config.toml
d_shared_expert = 384
activation = "swiglu"
moe_layers = [1, 2, 3, 4, 5, 6, 7, 8, 9, 10]
normalize_top_k = false
routed_scale = 4.0
balance_loss = 0.000982
init_std_router = 0.00755
lr = 0.00058
train_tokens = 538100000
dataset = "wikipedia_en"
Below are experts of layer 6 (counted from 0) of a mixture-of-experts language model. Rows are named router (the router's row for the expert), gate (a neuron's input weights, with its number), up (a neuron's input weights, with its number) and show model dimensions 0-63. Each number is 50 + 10 x the weight over its row's rms, rounded and kept within 0 to 99.
Before each expert's rows: a language model's description of what the expert responds to. This comes from a sample of Wikipedia text that the model never trained on.

# expert 12
List introducers
router:47 50 60 53 45 40 49 43 35 61 35 47 49 40 63 57 58 56 52 50 37 42 43 34 71 68 52 39 59 56 50 48 64 46 53 32 56 42 41 51 46 49 46 57 70 60 45 57 50 40 41 34 54 44 63 50 60 54 47 60 57 50 69 46
gate0:55 50 68 42 44 33 55 47 55 55 48 54 62 43 49 58 54 47 51 40 53 43 38 51 41 52 27 45 69 53 59 65 42 48 49 34 55 43 64 37 65 56 52 32 57 43 47 52 41 43 44 47 45 50 38 45 47 42 54 48 53 56 71 49
up0:52 45 37 66 62 53 47 35 47 58 68 38 13 52 48 50 51 47 44 46 46 36 57 60 54 60 63 54 52 64 40 59 43 43 56 43 46 62 40 52 53 44 46 39 45 51 49 37 50 47 42 39 58 73 45 57 62 56 52 63 65 48 57 43

# expert 4
Sentence-final periods, initials
router:59 30 36 48 43 55 68 66 50 61 60 48 48 45 48 72 41 43 61 48 57 42 65 64 53 46 52 58 63 33 56 44 43 43 49 69 60 51 43 59 30 58 46 50 43 54 50 32 49 55 46 63 47 52 50 68 45 34 54 47 54 74 49 38
gate0:52 53 45 52 53 38 37 47 59 61 46 58 55 49 71 59 48 52 54 50 51 51 56 45 34 55 44 44 60 60 48 53 62 36 43 44 35 30 47 68 40 53 27 59 61 63 65 29 57 47 55 52 47 50 44 55 59 44 67 52 44 40 60 35
up0:51 43 52 49 58 50 39 56 43 44 54 53 48 38 54 51 42 52 44 38 43 38 48 52 56 66 36 40 47 45 28 56 42 56 62 63 38 67 68 54 44 53 71 62 54 63 51 25 37 39 64 47 51 44 41 38 36 40 63 44 50 58 53 54

# expert 9
Determiners before nouns
router:58 50 46 59 50 33 49 36 38 59 50 56 43 60 58 36 57 51 53 52 43 71 46 43 52 44 59 50 44 49 51 52 46 46 68 49 62 33 41 38 58 51 45 55 44 65 56 52 49 32 53 34 37 36 35 49 52 50 61 36 71 44 48 41
gate0:46 64 67 67 52 61 65 57 44 64 60 62 53 37 41 48 52 52 44 67 57 49 46 52 57 63 43 70 42 52 56 31 63 49 51 63 37 39 44 53 49 47 42 46 36 54 60 37 46 34 69 66 57 40 53 38 68 53 50 39 64 53 39 49
up0:46 78 45 58 61 47 61 52 50 50 48 52 46 53 51 53 37 31 49 38 47 59 62 42 57 57 69 50 49 61 54 36 31 49 63 45 55 50 40 34 43 41 48 37 66 30 47 32 56 52 40 55 57 47 42 46 50 56 53 46 56 46 44 44

# expert 6
Ordinals and mid- hyphens
router:53 42 58 32 53 51 36 54 55 49 52 44 46 50 54 44 50 48 29 37 57 53 37 75 47 56 60 54 51 43 49 60 45 55 46 58 63 62 45 40 51 59 55 65 52 37 58 71 49 61 39 50 62 44 49 62 65 38 33 62 34 59 32 55
gate0:50 56 36 38 36 41 55 46 58 48 57 67 37 45 33 53 51 44 52 56 56 46 43 56 48 57 47 52 60 52 41 54 55 32 57 38 45 38 61 60 38 57 42 46 56 53 63 57 39 63 58 63 57 52 47 49 55 62 52 46 66 42 54 65
up0:60 45 37 59 39 51 52 66 34 51 45 60 45 56 39 35 52 54 50 32 73 60 58 64 79 40 69 55 55 48 44 46 37 54 46 66 57 66 54 37 53 49 33 53 27 75 57 55 44 54 53 36 53 56 46 50 51 48 39 71 51 53 47 38

# expert 0
Dates and months
router:43 62 35 55 63 33 34 56 60 42 49 48 51 51 51 42 42 40 49 41 51 53 38 46 54 56 46 62 55 47 53 54 34 51 46 47 44 64 38 45 46 58 45 32 47 58 37 65 56 59 30 48 35 60 50 64 33 48 59 37 43 63 39 53
gate0:39 62 41 52 49 36 49 45 61 35 46 37 39 42 25 50 44 50 51 77 47 55 60 67 36 62 49 53 45 43 50 62 54 47 35 45 60 65 43 53 33 48 52 70 65 35 66 46 59 63 48 55 65 67 24 57 71 50 53 48 67 38 65 58
up0:42 45 62 66 63 65 56 57 53 65 36 48 55 56 32 49 51 44 56 59 36 34 46 46 55 61 30 50 56 39 49 48 71 58 48 68 58 39 51 57 40 43 41 52 58 52 45 42 56 59 43 53 48 55 49 46 53 64 36 53 52 44 71 75

# expert 11
Narrative clause verbs
router:56 50 48 49 64 47 65 47 46 44 33 53 64 41 62 27 46 40 69 43 59 47 62 50 67 41 41 70 37 56 37 42 26 38 51 44 55 52 34 56 54 45 51 36 30 51 39 45 32 49 56 42 60 46 40 37 32 52 44 37 33 52 46 33
gate0:41 59 46 70 51 51 40 39 50 41 37 45 52 58 29 47 56 38 46 45 55 49 64 50 38 45 36 56 66 52 54 64 46 61 46 51 55 49 54 44 48 42 47 64 32 67 55 57 62 39 45 60 46 54 38 37 26 48 58 46 61 46 53 71
up0:53 47 34 44 45 47 32 54 50 53 44 46 63 57 56 51 44 52 36 51 65 52 54 59 56 49 44 44 58 61 59 39 51 72 69 43 46 47 32 70 49 45 34 28 43 58 61 42 41 29 43 53 44 36 57 47 34 70 54 52 39 47 47 51

# expert 3
Foreign surname pieces
router:44 41 58 28 58 59 50 55 58 60 52 52 46 50 41 61 36 38 59 48 43 61 45 55 48 39 35 39 50 44 71 39 34 52 37 41 53 50 71 54 48 36 43 73 33 47 61 44 44 52 34 59 54 38 37 41 50 34 56 49 64 51 47 45
gate0:52 54 40 45 51 54 48 40 42 59 55 48 55 48 59 36 53 26 63 45 51 46 41 39 43 65 48 55 42 46 47 54 27 42 48 50 47 44 50 61 72 52 62 46 55 48 44 65 56 37 54 49 40 51 50 59 36 49 40 56 52 58 37 28
up0:40 51 59 49 48 55 48 54 53 35 48 30 43 51 39 58 48 38 46 75 40 67 52 41 35 48 37 57 51 36 63 59 60 63 36 58 42 61 48 50 62 54 41 56 53 37 61 39 49 36 37 57 21 43 51 61 40 41 36 53 46 39 53 53

# expert 8
Census and election tables
router:52 61 51 61 68 33 60 54 37 42 52 55 47 58 54 58 55 58 53 40 43 37 46 34 72 46 55 41 63 70 44 56 47 51 53 66 48 45 55 68 43 51 59 39 51 33 60 46 44 57 68 34 35 52 51 45 26 45 46 59 57 53 57 46
gate0:47 43 59 58 53 43 51 51 54 31 43 48 41 69 51 60 46 56 41 64 46 49 68 38 51 53 47 40 22 32 52 45 53 57 48 42 50 36 53 53 24 42 46 60 41 41 25 67 64 50 35 60 53 57 54 43 55 58 57 41 31 44 46 45
up0:30 46 39 54 51 54 56 56 51 49 47 51 52 44 37 50 45 51 54 57 43 59 67 47 41 41 37 70 64 33 57 57 47 63 52 54 48 37 31 51 44 64 57 55 51 44 49 41 58 47 48 48 48 53 67 40 48 65 39 41 52 42 45 68

# expert 13
Units and stat fields
router:35 66 67 59 34 52 66 43 50 37 47 56 40 74 38 42 37 52 47 65 46 58 60 56 44 54 45 40 47 49 54 53 60 52 53 51 23 32 50 37 43 34 52 53 45 48 48 37 42 57 43 60 62 52 68 62 62 58 55 57 63 48 61 66
gate0:48 49 55 43 50 50 56 77 63 62 58 29 40 52 53 55 26 50 48 36 79 46 59 44 34 37 57 51 63 48 43 56 58 73 63 52 62 47 68 47 62 39 73 65 49 47 32 56 45 54 53 46 75 78 51 43 47 59 45 41 37 42 45 72
up0:58 39 59 40 39 44 44 43 46 48 57 50 43 49 38 47 53 43 52 72 39 41 59 45 47 61 47 54 69 48 30 70 57 51 51 49 55 63 54 50 67 54 34 49 78 49 64 42 60 52 69 41 43 46 41 43 41 49 50 59 64 44 34 47

# expert 7
Infobox list punctuation
router:53 72 62 81 34 63 64 61 62 60 48 40 64 86 58 19 54 55 60 47 51 43 49 38 36 50 58 46 42 42 37 55 69 57 51 59 65 60 48 35 58 69 52 54 53 48 53 56 47 44 62 52 38 46 63 42 50 65 57 54 46 44 48 54
gate0:60 50 60 42 48 46 61 52 70 40 51 44 37 54 51 52 54 51 59 49 30 59 44 67 58 50 67 69 50 53 50 63 34 75 38 45 53 43 55 66 34 60 30 46 67 71 53 55 47 66 57 45 46 53 59 51 47 45 40 55 64 53 52 61
up0:57 43 49 42 42 50 19 48 54 50 40 49 56 40 53 65 53 45 48 56 66 45 57 57 54 46 46 43 36 35 42 47 41 50 71 42 27 49 59 61 45 59 48 53 51 36 47 34 75 39 40 34 57 40 38 45 39 46 33 41 56 50 42 42

# expert 14
Foreign name pieces
router:46 43 47 30 53 67 31 50 59 39 59 42 42 41 45 69 53 38 56 72 53 51 64 50 53 40 37 62 43 48 54 42 63 41 29 44 42 27 57 53 41 52 37 38 44 38 60 34 63 65 61 54 54 60 49 45 69 65 45 58 50 40 62 56
gate0:41 45 60 53 50 39 48 51 58 36 48 33 49 57 51 44 36 42 46 53 45 54 41 70 46 53 50 40 36 55 67 35 52 72 61 46 54 69 69 60 51 45 61 53 48 64 70 50 45 54 68 63 50 56 54 61 37 36 54 47 88 64 35 42
up0:46 44 57 54 41 46 57 66 56 45 51 40 51 39 45 48 39 52 54 46 43 69 37 36 61 50 55 45 60 33 42 59 50 63 62 46 43 59 60 42 53 53 63 62 40 42 49 42 68 58 50 45 51 52 44 43 57 47 64 45 61 44 55 43

# expert 15
Opening brackets and math
router:36 44 43 70 47 45 37 41 59 64 51 48 53 48 56 61 49 52 42 43 44 52 57 48 53 26 43 41 44 56 41 69 54 45 68 44 43 58 51 59 50 56 57 57 50 45 60 51 53 33 55 37 54 44 50 42 51 53 43 47 40 34 31 69
gate0:48 48 38 50 51 62 63 44 54 52 50 46 41 44 44 51 49 44 53 54 61 64 54 66 41 43 68 42 57 46 45 43 42 43 66 48 50 32 46 65 40 44 45 49 52 55 35 43 58 44 38 38 66 38 49 38 59 71 55 42 55 45 38 59
up0:42 47 33 63 66 52 47 52 58 52 49 45 57 51 51 48 46 43 51 50 62 60 38 51 67 51 60 32 56 59 42 59 37 37 38 48 45 51 54 59 47 62 46 46 53 46 67 40 44 42 40 56 53 40 65 38 58 43 45 57 53 37 39 43

# expert 5
Song and work titles
router:54 53 41 22 68 49 50 49 56 46 52 41 60 38 54 53 64 54 49 43 42 48 52 64 29 64 50 69 54 65 51 38 55 49 48 53 57 53 39 68 59 37 48 51 57 55 47 42 56 48 37 62 41 61 28 58 41 47 62 41 45 45 38 38
gate0:51 53 51 63 52 54 62 52 59 26 50 52 53 51 42 39 40 42 53 53 63 59 67 44 69 43 44 72 45 55 46 48 52 45 46 52 46 66 43 58 56 58 58 37 42 57 58 53 37 57 51 56 50 39 35 61 41 39 51 40 53 57 66 36
up0:39 45 54 56 49 48 66 54 55 51 45 51 40 58 47 61 45 60 36 64 44 60 49 53 67 61 42 24 37 60 48 55 62 36 37 46 58 47 54 37 40 49 46 63 58 39 50 45 57 44 66 59 60 47 63 42 34 45 50 45 50 41 33 43

# expert 10
Prepositions and word pieces
router:61 47 57 41 67 52 52 39 40 47 51 54 46 41 52 63 62 48 44 61 66 41 44 39 52 66 61 36 49 46 59 45 53 54 53 50 46 57 67 43 62 51 65 40 79 55 39 56 52 40 57 47 59 43 45 50 37 56 45 29 66 51 60 26
gate0:52 55 53 54 23 46 68 50 54 57 48 49 72 47 40 49 56 49 55 61 48 56 33 43 56 48 56 40 51 52 64 51 51 56 55 36 18 52 51 54 54 59 49 42 48 55 40 55 75 25 48 40 26 44 57 57 48 55 44 49 67 46 60 27
up0:46 50 53 45 44 54 47 53 47 44 45 42 57 58 53 62 56 47 35 46 47 55 54 33 40 48 46 57 48 55 38 63 53 57 44 53 50 59 64 52 39 51 45 69 55 48 34 60 39 54 43 57 19 52 52 46 60 46 64 60 52 52 58 33

# expert 1
Institution name heads
router:35 48 24 63 31 37 58 51 42 54 44 65 45 38 24 63 44 41 66 74 56 52 54 49 33 50 70 51 45 55 58 51 53 58 67 42 52 69 55 58 44 36 55 46 35 54 31 61 42 66 50 58 56 71 50 54 48 62 41 60 42 42 52 53
gate0:28 40 51 57 35 61 49 61 44 54 39 43 41 46 40 51 56 67 54 48 69 50 60 52 58 48 40 54 63 56 53 51 53 64 51 55 70 56 54 51 41 42 44 48 39 39 42 45 59 67 58 48 56 53 46 48 42 35 53 59 39 71 60 53
up0:45 59 65 47 56 60 44 43 50 50 55 49 46 47 48 62 37 55 58 41 46 46 54 38 49 49 39 41 56 61 25 61 78 39 53 53 41 38 44 56 40 57 48 43 58 63 37 76 49 51 40 46 36 51 47 46 62 51 50 52 53 37 51 67